{
  "router_bias": true,
  "num_attention_heads": 5,
  "num_key_value_heads": 1,
  "vocab_size": 28904,
  "norm_eps": 1e-05,
  "rope_theta": 10000.0,
  "rope_fraction": 1.0,
  "parallel_block": false,
  "init": "uniform",
  "optimizer": "adamw",
  "learning_rate": 0.00109,
  "beta2": 0.99,
  "max_grad_norm": 1.0,
  "train_tokens": 280400000
}
Below are experts of layer 6 (counted from 0) of a mixture-of-experts language model. Rows are named router (the router's row for the expert), gate (a neuron's input weights, with its number), up (a neuron's input weights, with its number) and show model dimensions 256-319. Each number is 50 + 15 x the weight over its row's rms, rounded and kept within 0 to 99.
Before each expert's rows: a language model's description of what the expert responds to. This comes from a sample of Wikipedia text that the model never trained on.

# expert 10
By, as, table pipes
router:45 27 41 76 40 45 42 25 68 62 32 32 57 31 72 58 55 70 46 24 80 61 30 64 41 66 49 43 81 67 19 46 68 49 24 64 69 35 73 34 60 46 41 48 50 52 47 58 61 60 46 51 61 37 51 28 34 60 58 77 83 64 52 46
gate0:53 66 67 42 64 50 60 42 31 34 56 54 67 65 44 35 38 55 37 25 53 57 71 52 55 52 38 22 86 61 57 77 51 42 69 37 58 29 49 36 41 39 28 61 42 73 39 65 36 80 23 28 34 57 47 47 20 51 44 32 48 26 46 46
up0:61 25 38 34 52 57 41 59 66 42 82 63 81 32 36 46 63 58 55 72 70 55 58 48 38 57 30 60 38 54 39 52 32 61 36 47 67 26 28 45 26 22 59 51 44 41 61 73 37 52 46 61 73 21 26 47 33 66 86 23 52 43 52 49
gate1:25 40 57 44 36 38 27 69 34 10 56 48 47 70 38 19 45 62 63 53 63 61 34 78 61 37 49 38 40 64 40 39 58 37 41 87 35 66 67 22 53 72 43 50 33 69 68 46 47 52 30 44 68 31 46 62 53 24 27 56 58 48 55 62
up1:52 24 51 16 45 52 55 53 43 49 54 44 48 30 46 70 33 16 30 54 54 70 36 35 37 35 50 84 71 52 26 67 50 61 76 64 48 51 47 45 67 56 15 44 48 55 36 64 51 17 75 34 28 85 53 58 61 28 66 46 64 52 61 37
gate2:40 46 48 70 54 26 60 57 73 43 50 22 38 56 57 51 50 62 33 36 52 44 39 31 39 66 42 60 47 43 34 26 75 66 48 83 57 68 63 54 61 56 50 62 37 50 47 75 57 61 43 75 49 58 27 40 52 81 72 79 66 30 21 76
up2:65 85 44 40 34 70 63 31 37 35 41 48 47 55 63 46 36 58 32 08 34 17 68 50 38 30 68 49 66 37 47 40 70 27 46 76 16 38 29 36 51 66 45 58 55 48 51 29 62 48 39 56 37 47 32 70 37 53 49 60 43 49 60 34

# expert 7
Function verbs, prepositions
router:54 51 51 67 41 57 52 36 37 57 36 31 53 14 75 49 57 83 54 48 53 60 43 56 55 63 46 62 52 58 28 25 48 46 39 61 71 48 61 33 66 51 68 50 55 50 77 63 48 61 73 62 59 45 39 29 52 45 45 78 78 37 32 52
gate0:56 60 59 45 64 41 53 49 38 37 69 67 70 57 45 40 61 52 44 22 36 61 50 57 39 43 47 37 66 69 71 67 51 71 65 37 60 35 42 44 45 32 42 47 42 60 46 69 36 50 34 11 36 60 34 54 12 38 66 40 85 41 46 46
up0:55 22 41 54 62 60 50 61 79 43 84 67 59 36 36 71 52 41 59 84 51 49 54 40 37 37 46 52 37 65 47 46 31 56 36 49 74 16 40 54 07 49 59 59 44 30 38 39 30 44 40 41 86 46 16 44 43 47 60 28 66 38 53 64
gate1:39 37 55 41 42 37 24 61 46 22 54 56 37 69 49 23 60 52 61 42 44 54 40 55 60 41 65 32 48 79 41 51 50 30 47 66 42 62 63 37 54 62 50 44 13 67 59 59 60 50 33 48 50 31 49 61 48 21 33 50 62 38 47 46
up1:69 45 37 38 51 34 42 56 57 51 44 37 43 18 47 53 48 32 32 49 61 86 16 29 36 50 34 56 55 58 26 57 55 83 72 40 61 60 33 38 54 54 19 59 43 66 40 74 28 30 68 38 50 69 62 56 49 37 57 37 54 40 64 38
gate2:40 39 61 88 72 44 67 53 81 46 60 19 32 46 70 59 39 67 52 35 56 44 39 34 29 65 63 43 33 44 46 31 80 75 54 83 60 62 65 62 74 43 59 30 53 47 55 70 64 59 45 78 40 54 22 45 47 65 64 52 81 32 23 66
up2:68 88 58 40 28 79 67 22 44 48 60 55 45 62 70 56 31 50 20 26 41 35 65 71 23 47 62 50 42 42 55 35 69 29 58 67 19 41 37 46 62 57 32 74 37 46 50 40 41 50 50 66 37 55 31 70 35 55 50 61 39 51 66 49

# expert 1
Verb particles, sports
router:53 20 59 63 28 58 57 36 58 32 30 32 37 16 68 45 53 72 38 18 78 58 28 46 64 38 36 61 61 75 54 25 72 56 28 53 69 46 70 49 51 38 69 51 48 40 56 32 37 45 38 56 54 50 37 70 52 38 69 64 66 50 35 46
gate0:54 67 51 38 70 44 55 46 38 25 70 56 48 74 42 38 51 58 28 33 52 55 58 55 53 48 51 27 72 60 51 67 52 66 77 43 42 42 55 55 43 20 24 55 41 61 45 65 17 53 37 24 48 60 40 45 15 51 38 51 54 42 39 64
up0:58 17 31 43 66 61 54 42 73 43 82 69 60 30 29 52 62 57 79 74 86 81 53 50 36 47 33 45 51 64 43 74 48 38 31 49 79 25 45 42 31 38 67 67 27 50 59 59 41 52 54 47 60 33 25 36 45 55 71 27 69 40 63 52
gate1:26 41 66 53 50 34 42 69 40 00 81 55 47 64 42 15 54 67 53 56 72 66 39 50 70 33 65 47 45 55 59 54 48 33 37 71 49 63 70 19 35 62 50 61 34 41 55 38 58 49 35 38 49 34 45 67 39 24 30 45 63 46 44 55
up1:55 41 37 35 32 35 54 69 38 50 40 36 54 27 56 49 49 37 32 37 55 71 41 27 47 56 41 73 91 50 17 69 43 81 75 58 66 47 40 52 53 33 23 50 39 61 42 74 29 29 88 35 43 71 48 54 62 26 54 36 56 46 64 48
gate2:45 47 37 82 64 62 56 74 77 28 62 21 32 76 62 58 58 59 23 41 57 36 42 19 46 64 49 52 33 35 38 20 71 70 36 75 50 65 62 53 73 49 54 47 47 50 53 60 57 56 33 64 23 55 34 50 48 57 70 71 75 35 27 65
up2:59 64 53 35 31 74 67 42 50 45 66 41 58 51 51 40 43 42 25 20 40 39 65 58 40 32 52 48 57 47 39 22 80 35 60 75 36 33 51 40 45 51 33 67 39 62 28 22 60 50 36 57 47 66 32 82 28 56 53 52 35 46 65 32

# expert 4
Year digits in ranges
router:38 30 67 65 60 39 29 20 47 35 47 50 27 45 63 20 44 67 39 33 55 62 43 54 50 71 45 56 61 69 33 39 59 41 35 59 74 22 61 34 70 60 59 61 42 57 38 52 33 57 30 48 48 46 36 80 67 62 59 83 61 49 49 51
gate0:47 57 71 42 71 50 57 52 26 38 65 67 67 61 43 40 43 50 21 30 51 51 58 47 38 44 55 39 72 54 63 66 50 63 68 27 48 53 36 55 45 42 23 51 33 65 26 56 35 48 51 21 51 80 33 53 14 54 42 38 61 29 39 45
up0:57 20 45 52 47 62 56 56 81 43 77 64 46 25 43 70 41 36 82 77 77 67 44 33 35 52 45 70 40 50 27 70 43 56 27 53 78 22 30 38 36 42 57 60 52 42 45 56 43 43 38 52 73 33 31 39 45 55 66 19 46 19 62 53
gate1:38 40 63 58 29 28 33 66 35 19 56 49 47 53 44 11 56 51 42 49 56 66 49 53 63 42 59 39 45 65 51 53 46 20 45 78 41 57 57 27 42 82 43 52 27 53 58 37 71 49 30 49 68 33 51 59 44 20 23 52 57 47 56 64
up1:53 38 59 57 44 38 42 50 53 53 32 36 51 19 45 54 26 17 12 58 71 79 39 29 38 51 40 64 68 52 25 64 56 58 71 63 58 65 28 33 65 50 18 52 45 64 47 58 38 26 74 50 31 65 45 50 57 46 61 52 60 53 73 55
gate2:46 45 46 78 85 33 63 49 79 36 68 33 36 49 53 55 58 49 42 57 57 48 39 31 38 63 50 71 37 50 46 20 73 61 38 71 60 68 59 63 62 60 59 39 48 70 51 63 58 63 44 63 30 57 49 28 37 55 66 71 68 29 20 54
up2:68 62 58 33 42 55 45 41 41 56 69 50 58 66 57 50 47 47 36 09 38 25 64 64 22 49 40 65 63 50 46 47 74 42 74 69 28 33 51 43 36 42 36 75 33 48 31 39 57 44 65 58 66 45 26 70 48 48 70 48 40 49 64 44

# expert 11
Indefinite article, it
router:37 32 62 62 17 35 29 51 82 44 29 24 26 49 74 51 47 62 36 55 72 58 34 72 26 56 44 49 58 80 43 50 66 42 12 52 60 39 50 53 57 45 63 49 49 76 52 75 29 48 41 31 60 31 43 58 31 33 70 65 58 64 51 58
gate0:62 48 75 47 71 48 42 52 30 46 62 70 56 72 58 32 47 47 32 48 41 53 79 48 47 60 36 29 58 67 68 65 38 57 67 28 49 46 46 45 19 54 25 57 23 63 43 46 26 64 38 20 34 77 30 32 31 43 64 46 47 38 42 73
up0:58 38 34 47 69 42 44 44 73 61 75 75 53 23 34 68 69 51 64 69 79 69 44 59 30 58 52 57 50 66 46 53 54 55 50 66 80 26 40 45 13 41 67 65 41 41 69 54 37 52 41 56 36 38 29 37 26 67 68 22 44 47 63 46
gate1:34 37 72 46 24 39 35 66 37 17 61 33 36 64 48 16 48 58 70 45 52 78 61 66 68 44 72 49 38 65 48 37 68 30 32 68 37 64 55 39 42 66 38 48 21 53 62 52 68 57 30 44 47 35 62 51 49 22 25 63 64 49 56 51
up1:58 38 43 35 30 34 37 49 42 47 26 47 40 25 43 53 37 25 16 57 62 59 44 27 47 58 54 59 66 49 38 51 63 77 72 43 76 46 40 39 58 40 26 44 48 57 34 68 64 19 77 40 40 62 56 67 63 36 70 46 58 48 60 47
gate2:41 52 61 81 69 41 56 69 81 43 49 40 41 60 42 45 54 62 51 49 58 46 36 34 32 51 38 65 49 62 43 18 56 63 45 86 59 59 65 57 48 45 42 45 55 53 44 50 32 66 44 75 27 54 21 48 52 74 55 68 79 23 20 60
up2:67 73 47 18 27 60 41 16 37 53 64 52 40 46 71 34 40 45 33 15 27 27 65 53 42 41 43 29 57 50 53 56 63 20 65 60 31 54 23 28 47 55 46 65 28 28 49 54 58 29 66 39 42 33 37 64 37 50 55 65 47 61 73 40

# expert 3
Nouns after prepositions
router:32 37 34 67 53 49 35 32 36 53 55 35 42 34 72 15 49 80 65 19 57 58 32 70 35 52 53 55 52 80 51 45 57 46 38 46 65 18 62 60 44 40 68 77 56 51 53 71 43 38 45 69 50 48 35 81 46 47 51 77 71 75 28 52
gate0:43 63 57 46 59 43 49 42 38 45 68 79 62 70 38 29 36 56 33 39 51 57 52 51 45 52 57 24 87 55 50 57 49 65 72 25 47 52 54 54 36 43 29 50 51 77 34 58 28 64 30 20 31 66 45 59 21 39 42 22 52 28 55 61
up0:66 47 28 60 58 42 56 65 77 43 70 62 61 32 36 57 63 55 56 71 63 54 45 45 52 57 43 51 34 52 33 70 45 62 36 34 75 18 43 42 25 21 48 70 41 35 47 62 53 63 57 51 69 33 37 27 46 57 67 32 33 31 55 57
gate1:39 45 66 58 28 45 27 58 36 11 60 57 26 69 55 18 45 56 47 69 70 78 32 63 61 37 60 49 37 64 45 44 53 25 26 86 53 60 54 39 40 66 40 49 27 52 34 30 59 54 48 42 64 35 51 69 51 26 19 53 54 37 46 50
up1:63 34 42 52 45 21 67 51 45 49 59 51 29 36 58 41 44 31 40 50 76 74 45 28 34 49 27 87 67 46 24 67 74 65 63 64 65 56 25 32 54 48 34 46 50 54 42 75 39 19 70 29 41 73 66 76 62 40 55 45 62 45 57 31
gate2:45 43 60 92 71 29 55 47 82 45 51 52 35 58 45 57 53 55 38 39 61 74 44 28 45 39 44 63 53 39 49 35 69 66 33 81 60 64 52 50 67 35 56 22 46 59 34 44 59 53 37 58 30 50 40 56 47 77 80 75 77 31 24 66
up2:56 61 58 19 35 83 59 43 37 36 69 49 40 41 78 55 47 47 36 28 44 35 60 59 32 43 55 48 49 30 43 45 79 42 59 70 25 42 51 34 57 68 30 62 35 34 31 30 49 59 51 66 43 48 20 61 37 69 66 53 52 46 72 33

# expert 8
Location, time prepositions
router:35 41 66 43 42 61 16 37 57 45 58 64 55 21 62 50 62 83 56 35 57 47 47 61 39 40 33 63 59 61 33 51 68 39 24 55 53 34 79 58 65 38 42 59 64 41 32 61 46 58 39 46 63 30 44 50 29 46 43 67 52 50 39 45
gate0:44 51 66 57 93 49 34 53 28 45 63 66 43 61 53 43 49 55 41 29 65 52 59 53 61 66 43 42 87 53 56 56 34 56 70 32 59 43 49 41 36 67 27 61 42 80 34 60 26 57 29 31 37 73 43 59 24 43 57 30 46 31 43 52
up0:58 39 39 51 56 47 62 62 85 65 86 61 52 14 31 76 58 50 66 77 64 69 48 55 21 36 39 61 37 66 38 54 38 47 35 41 74 26 45 49 20 48 46 54 48 37 45 45 50 53 63 51 59 43 39 42 36 58 63 31 56 60 51 69
gate1:36 23 48 70 20 51 29 69 45 19 54 45 50 58 49 20 44 58 57 68 59 83 46 68 68 41 62 28 40 56 55 54 60 32 35 79 44 42 78 49 41 69 39 55 39 57 81 29 47 47 24 43 83 33 56 62 42 31 41 53 58 47 56 51
up1:59 47 45 22 48 54 68 55 53 53 61 58 36 09 37 54 36 33 35 35 74 63 39 33 42 48 39 61 70 59 23 58 58 65 66 68 59 62 37 36 61 47 33 59 36 73 32 75 53 11 70 41 20 68 44 53 71 37 53 54 71 61 63 38
gate2:47 36 56 87 71 39 65 49 86 30 67 29 37 42 56 41 60 59 49 49 71 47 31 41 47 57 57 62 54 63 44 33 76 77 50 84 68 66 69 57 66 46 50 45 31 54 38 71 50 60 47 58 41 44 28 42 58 70 58 80 68 23 29 60
up2:66 83 51 34 42 62 47 49 43 57 69 48 52 49 52 36 36 63 32 16 35 20 58 61 36 58 38 60 57 37 60 49 52 34 53 70 34 44 40 31 51 46 45 67 60 41 45 48 60 34 71 62 48 44 49 78 21 79 41 64 42 57 55 42

# expert 9
Commas and separators
router:62 25 71 66 52 49 39 48 66 40 48 41 43 32 72 51 40 56 54 55 82 55 60 65 16 41 52 38 54 65 13 31 57 42 30 52 69 33 57 50 59 44 54 72 49 74 42 73 34 40 23 49 65 53 54 61 58 62 50 70 65 60 50 40
gate0:57 75 63 54 70 52 37 57 34 36 54 67 64 64 44 33 51 51 40 37 46 72 46 65 40 45 48 33 76 75 51 70 45 47 71 33 46 45 38 30 38 42 30 69 36 74 57 69 20 56 22 15 61 77 37 48 22 47 46 36 43 16 31 56
up0:52 37 09 44 73 55 39 52 69 44 96 52 69 32 43 80 63 54 54 80 74 57 54 44 34 55 56 57 31 58 39 57 45 67 31 37 77 22 41 42 17 31 73 63 46 45 56 53 58 41 44 59 61 43 29 46 24 58 58 18 43 49 49 36
gate1:40 50 56 48 36 39 26 60 62 10 58 41 29 69 51 14 39 52 60 51 47 60 41 75 64 47 76 47 28 67 51 39 57 30 43 59 40 55 57 44 38 47 54 47 45 67 59 43 54 54 49 41 75 21 55 62 48 34 24 64 54 46 45 58
up1:54 28 53 26 26 35 60 51 58 56 44 50 45 24 47 56 37 23 36 41 53 78 46 37 27 59 38 79 60 53 25 53 63 81 73 56 71 66 35 43 71 47 27 52 42 63 38 75 45 27 60 44 31 76 75 62 74 42 62 43 64 49 67 53
gate2:45 46 51 77 71 25 64 67 63 63 60 37 39 50 54 52 44 63 23 61 47 54 47 31 37 40 35 56 37 46 38 42 57 55 41 84 54 63 58 57 71 50 51 46 27 45 45 56 37 58 47 81 26 34 20 36 55 70 76 71 84 29 32 67
up2:64 60 47 32 31 76 52 40 41 68 63 45 52 53 61 36 19 42 23 08 53 29 71 56 27 48 39 54 59 45 38 48 59 34 68 83 24 33 61 52 47 46 28 60 58 40 45 61 57 55 62 62 58 52 44 71 34 59 56 52 54 51 52 40

# expert 5
Table digits, nominated work
router:38 25 63 62 26 61 43 38 48 47 38 36 49 34 60 56 54 65 22 41 59 72 61 58 31 50 42 63 54 58 39 24 82 46 37 41 40 27 72 50 71 60 60 55 70 46 60 65 50 60 44 72 52 55 37 52 33 40 75 62 74 43 43 39
gate0:46 65 49 45 74 44 66 66 30 38 63 80 49 72 42 28 57 57 30 33 51 69 59 54 58 43 50 30 72 75 60 58 57 72 71 42 48 33 33 46 41 41 27 61 31 73 40 71 38 56 33 19 33 69 30 53 30 50 57 33 52 20 35 61
up0:57 41 26 51 49 53 46 50 69 56 80 61 59 20 26 73 65 51 69 69 76 67 54 51 40 53 25 72 42 73 49 52 30 72 35 41 67 13 60 30 34 34 61 61 34 39 41 38 35 55 53 58 55 42 43 45 48 64 84 27 48 61 69 36
gate1:45 39 61 59 24 44 44 57 53 03 56 48 37 64 40 23 51 52 60 60 68 73 50 70 68 32 64 45 42 53 48 46 59 38 34 76 42 54 57 24 47 66 42 48 37 58 52 43 52 49 33 47 63 38 50 63 49 32 20 44 49 48 52 57
up1:62 29 43 27 46 22 51 65 60 47 44 58 36 30 48 48 43 29 08 38 58 67 34 31 48 38 37 47 67 51 27 55 56 57 69 55 62 70 31 52 56 50 43 42 39 45 21 77 41 19 76 36 33 63 45 57 66 28 67 42 62 53 67 61
gate2:55 47 53 83 70 39 52 56 76 23 64 25 35 44 51 46 41 60 35 50 60 44 39 24 42 67 61 60 46 46 37 28 79 54 39 79 47 78 55 68 75 47 45 39 51 46 32 57 47 71 61 62 31 57 37 51 48 64 63 63 59 41 33 64
up2:52 64 45 31 45 66 49 35 55 61 67 48 52 47 69 44 40 58 32 12 38 31 62 56 27 33 45 57 51 57 49 39 72 43 60 71 17 44 43 30 59 51 46 69 40 38 36 22 67 45 37 43 43 50 22 76 34 59 43 56 44 49 54 42

# expert 6
Line breaks, quote openers
router:42 46 48 73 59 40 32 45 56 51 43 24 46 27 77 26 47 73 38 32 56 48 44 61 22 96 47 48 60 60 49 32 52 48 38 43 64 46 56 55 48 50 70 47 39 50 55 71 46 61 45 57 52 41 27 65 41 35 62 55 58 51 48 36
gate0:54 53 56 56 66 45 49 32 44 46 46 63 57 56 49 43 42 58 38 32 65 69 74 54 52 41 49 28 77 63 38 46 68 78 73 31 61 27 54 60 44 59 36 52 40 75 42 54 27 53 54 34 42 71 31 53 29 40 59 45 62 37 29 55
up0:55 22 35 36 61 55 58 58 87 45 75 50 62 26 33 73 60 49 60 79 86 65 57 43 32 43 23 66 36 45 40 64 43 59 25 62 81 26 32 17 38 28 58 72 62 45 51 36 30 43 59 51 56 30 27 44 50 64 65 23 69 48 48 56
gate1:33 47 71 53 37 33 37 66 41 00 53 43 49 60 37 18 51 57 66 62 59 62 36 54 60 36 68 35 47 71 35 54 47 26 41 85 28 47 63 32 40 65 32 54 25 45 44 46 57 54 20 39 58 42 55 73 47 27 32 58 64 35 42 52
up1:51 40 48 41 35 33 69 54 39 46 34 47 49 36 49 54 38 29 27 44 61 75 42 30 38 53 51 75 69 56 13 73 56 64 76 59 55 51 29 49 55 47 19 60 32 54 47 79 50 23 76 55 38 75 66 59 58 39 59 42 62 54 65 51
gate2:44 36 57 76 74 39 62 44 78 44 54 23 37 60 63 41 40 59 28 36 61 40 29 21 36 50 45 76 48 40 53 24 60 60 44 60 59 57 64 53 48 54 54 48 57 73 39 64 40 73 44 52 31 65 25 51 51 84 66 69 77 27 33 75
up2:62 62 58 25 39 68 43 39 35 45 68 61 45 53 62 40 37 46 33 35 33 38 55 63 56 49 56 42 60 44 34 43 80 31 59 78 26 52 56 33 51 61 50 68 28 31 52 37 82 59 49 68 59 50 38 76 21 46 50 65 33 45 60 35

# expert 2
Contrast, parentheses, periods
router:56 33 66 64 54 59 48 19 54 49 31 34 44 38 66 66 62 61 39 54 72 66 68 54 30 51 29 55 61 61 45 43 78 32 33 49 54 53 69 52 65 53 57 51 47 69 64 34 45 56 30 64 65 46 21 55 30 44 78 62 71 66 65 26
gate0:56 59 62 41 61 56 66 65 46 41 66 65 61 55 48 45 56 52 53 30 58 35 57 60 52 48 46 28 80 52 50 73 46 64 72 39 49 33 48 58 43 38 17 62 37 70 33 61 27 52 31 26 33 62 26 45 27 49 44 30 48 44 40 61
up0:60 31 15 45 62 48 39 52 79 44 94 56 57 17 29 68 58 53 55 67 66 80 49 40 29 35 37 61 39 51 39 57 42 63 30 52 77 22 39 31 32 24 64 72 37 43 54 59 37 45 58 54 52 30 31 48 38 73 62 29 60 46 41 57
gate1:35 47 56 47 31 36 19 69 54 06 60 48 37 69 44 20 51 54 53 36 56 72 42 56 53 52 56 34 37 74 52 46 55 38 40 73 35 57 55 28 28 48 33 58 37 66 59 39 53 60 31 39 69 41 49 68 43 25 28 52 61 20 53 56
up1:48 45 56 32 30 35 48 54 73 40 33 31 39 30 45 55 47 13 46 42 61 69 42 34 43 51 44 66 62 48 22 67 66 65 79 54 38 59 39 55 54 56 09 51 45 59 27 66 47 17 83 42 42 65 65 53 79 45 71 51 48 43 65 46
gate2:38 50 52 78 75 42 76 69 83 30 54 40 57 46 58 45 57 75 27 46 64 35 35 39 43 48 41 56 43 39 43 08 66 62 46 74 50 52 54 60 70 52 41 40 51 51 35 56 55 72 49 52 39 53 23 44 40 59 75 77 70 31 28 72
up2:69 50 52 39 33 69 53 40 34 72 74 32 35 72 69 41 47 30 40 15 42 46 64 58 31 52 45 66 59 55 46 54 55 37 58 75 29 43 60 28 57 53 40 57 26 50 47 43 42 63 50 72 39 42 33 60 39 76 60 82 54 49 74 33

# expert 0
Articles the, in
router:65 41 75 71 50 63 52 45 66 48 51 52 54 44 64 42 50 60 54 42 60 53 44 67 21 44 27 49 69 55 30 28 84 49 21 67 55 31 58 56 50 55 56 56 56 59 41 60 49 44 37 84 55 24 28 46 56 66 49 53 59 73 50 42
gate0:56 55 69 51 68 59 40 49 49 23 61 65 57 66 54 58 48 50 37 27 50 51 57 72 46 58 44 22 79 64 47 63 45 47 78 41 55 46 48 43 41 49 26 59 29 65 45 79 31 52 33 08 53 64 19 57 26 20 60 23 56 29 29 63
up0:51 32 36 47 50 42 62 61 62 52 72 71 58 27 34 60 62 50 62 86 79 50 50 52 26 63 50 66 36 55 37 54 30 52 28 41 66 34 38 40 28 21 49 66 42 39 49 71 42 39 47 55 72 34 29 34 31 67 83 37 40 49 37 51
gate1:35 37 57 59 27 47 40 49 54 15 58 56 31 65 43 16 45 55 63 60 58 69 38 61 62 42 68 52 43 64 67 45 58 29 36 78 56 54 75 25 37 68 43 48 23 62 48 41 33 60 31 37 62 45 61 62 40 08 33 64 70 36 65 60
up1:56 43 53 27 48 37 31 56 42 58 48 51 37 22 47 48 38 26 44 43 69 78 45 36 44 61 38 75 59 56 23 71 69 66 75 66 62 59 29 40 51 53 18 55 41 60 38 83 54 15 60 34 49 68 55 58 62 42 79 40 59 49 55 28
gate2:43 49 56 86 70 31 67 54 81 27 33 25 39 66 46 47 34 64 35 53 55 48 40 25 46 57 45 57 29 51 36 29 61 71 49 74 53 59 71 63 56 55 47 49 49 64 33 71 56 63 55 59 40 51 41 44 59 72 58 79 77 19 24 50
up2:68 67 74 26 27 58 48 26 46 62 61 51 43 51 68 45 56 39 31 29 38 16 67 54 31 38 51 56 57 36 48 44 72 40 73 70 39 35 38 40 56 75 52 59 51 37 41 36 51 50 39 71 43 37 38 76 52 44 38 73 28 47 59 33